Experts of a small language model.
Size: 8 layers, width 256, vocabulary 2048, 103M parameters.
Experts: 64 experts in each of 7 layers, 288 SwiGLU neurons an expert, 1 pick a token, a sigmoid router.
Training: a variant of Adam for the experts, 504M tokens, 3458 steps.
Below are experts of layer 2 (counted from 0) of a mixture-of-experts language model. Rows are named router (the router's row for the expert), gate (a neuron's input weights, with its number), up (a neuron's input weights, with its number) and show model dimensions 128-255. Each number is 128 + 32 x the weight over its row's rms, rounded and kept within 0 to 255.
Before each expert's rows: "gets" lists some tokens that make up at least twice as much of what it gets as of all text; "mostly gets" lists some tokens that are sent to it at least half of the time. This comes from a sample of Wikipedia text that the model never trained on. Tokens count by the router's weight.

# expert 58
gets: " was", " is", " were", " be", " had", " are"
mostly gets: " was", " were", " had", " has", " are", " been"
router [127 149 136 181 184 110 138 158 104  83 122 141 143 111  57 151 108 156 116 112  85 132 165 179 132 124 135 150  92  83 170 100 154 130  73 130  49  98 167 136 125 121  87 157 207 104 139 137 136 101 149 131 141 106 112 135 197  81 133  84 171  89  87 118 125 126 109 153  78  75 210 129  75 122 171  96 114 130 161 106 119 100 161 152 140  87  95 144 119 105 134  95 148 146 104 129 145 136 115 130  73 125 163 110 174 101 141 153 180 165 133 150 134 102 145 157 158 119 135 109 104 177 162 170 136  84  94 138]
gate0 [150 141 121 167 142 119  71  87 134 161 132 160 154 165 144  67 153  88 136 133 115 136 151 193 105  83 127 115 152 162 147 126 173 102  10 157 149 122  60  77 133  65 169 145 155 112 181 168 170 106 139 137 167 102  69 150 161 137 164 135 111 123 142 129 111 168 111 149 142  97 161 134  86 145 158 113 112 121 108  97 113 110  93 128 114 101 131  74 104 106 105  61 110 129 109 156 123 137 120 117  99 108 104 175 170 126 153 160  96 127 186 165  93 127 170 160 179 137 141 149 179 132 137 173 120  84 147  44]
up0 [116 131  98 160 140 138  70 127 105 183 170 126 134 150 150  86 114 115 118 121 119 117 115 159  87 135 125 142 131 166  33 112  86  94 139  84 142  90 138  65 127  83 132 110 103 104 166 144 212  94 123 103 170 120 100 171 196  88 112 163 123 137 141  94 169  90 126  74 159 116  39 142 106 138 203 111 176 130 115 156 158  98  81 106  77  93 124 130 119 115 171  87 107 135 132 114 112 108 162 147 139 102 166 138 138 135 168 140 117 156 156 106 101 112 125 186 158  86 112 179 123 125 199 156 122  77 103  45]

# expert 23
gets: "e", "ie", "ee", " E", " Le", "E"
mostly gets: "e", "ee", "ie", " Le", " Se", " E"
router [112 122 113 108  99 121 158 135 132  87 139 122 117  86 120 145 192  98 112 176  77 122 130 112 133 123 136 151 153  73 102  92 185 113  74 101 134  75 131 102 198 101 125 175 105 179 117 106 149 149 135 135 160 137 160 118 166 123 118 159 192 109 134  95 101 114 128 149 171  99 170 177 141 146 125 104  97  88 165 105 133  84 122  89 156 124 214 160 117 149 180 119 158 226 111 113 127  86 114  86  75 158 144 128 164 122 148 157 127 207 146 119 182 117 156  95 103 134  61  94  91 143 132 148 160 115 156 140]
gate0 [ 94 135 138 145 154 144 128 148 130 110  48  81  73 151 121 122 134 171 123  99 117 123 164 167 143 149 158 115  79  84 174 195 137 146 177 107 131 197 132 118 137  96 140 170 145 135 129 176 160 158 119 158 153  73 134 198 140 125 143 173 199 152 141  86 188 101 166 118 140 134 136 122  95 112 142 124 126  90 163 143 122 138 132 122  40 166  96 185  74  48  88  94 108 121 133 212 104 137 107  92 128 133 107 112 127 137 153 101 136 161 170 139 165 152 101 113 107  83 139  73  91 171  71 138 186 104 162 170]
up0 [157 128 101 153 116 210 108 182 108 159 177 140 185 117 117 172 102  96 137 102 172 130 143  99 107  92 154 125 116 157 154 138  76 104 106  72 138 101  84 124 172 122  72 152 121 166  65 186 162  86 178 158 119 109 170  87 115 126 132 101  69 112 124 152 108 118 160 144  56 124 103 116 127 115 147 201 140 106  76 142  94  93 122 130 108 123 158  66 105 179  83 145 106 128 175  93  93 101 132 126 140  79 155 124  98 135 190 138 156  76  82 138 139 162 100 135 112 126 115 173 129  83 172 101 100 165 128 120]

# expert 8
gets: " he", " He", " it", " she", " It", " She"
mostly gets: " he", " she", " She", " it", " He", " It"
router [114 145 127 179 166 104 180 167 158  66 112 115 147 116  81  80 147 142 162 141  95  82 118 138 166  95 119 169 112  99 167  97 159 120  59 156 150  78 143 132 128 120 116 126 132 163 125  90 160 136 160 115 165 104 128 108 173 133 147 114 159 114 140 142 114 150 189 142 153 103 197 162 125  98 140  61 112  82 113 108 110  72 180  76 169 101 174 128  80 159 121 102 103 136 102  91 148 103 173 123 116 142 159 130 180 132 159 154 112 186 152 147 132 131 129 110 102 184  64  98 101 145 155 153 182  82 132 159]
gate0 [129 136 106 168 170  93  89 136 122 156 210  93 129 149 159  96 200  81 136 102 115 186 170 119 118 138 158 101 153 166 118 170 123 113  50 112 146 135  71 103 119 135 132 186 134 140 184 137 134  94 133  79 151 166 106 110 158 135 136 167 142 121  56 133 120 152  87 117 100 167 137 138 133 149 165  81 104  82 153 115  83  90 144 173 105 102  90 127 161 126 119 109  97 164 132  97 107 101 158 103 144 102 137 130 137  93 102 158 150 124 196 158  87 102 166 121 159 174 118 126 189 134 130  93 150 172 151  84]
up0 [166 123 109 153 122  61 140 120 111 112 204 107 164 202 118  86 197  51 165 123 118 176 116 139 158  74 109 104 170 117 160 109 114 111  96 181 154 121  99  84 121 144 120 145 142 134 195 114 162 142 153 113 135 112 123  79 133 179 180 113 113 163  50 162 106 155 129 129 113 146 136 115 168 142 161  94 139 131 107 137 181  90 155  87 108 107  68 117  78 140  93 146 125 144 146  93  99 109 166 102 142 120  91 129 110  68 107 161 140  94 159 152 101 172 178 103 100 210  84 162 120 115 127 122 107 116 141  93]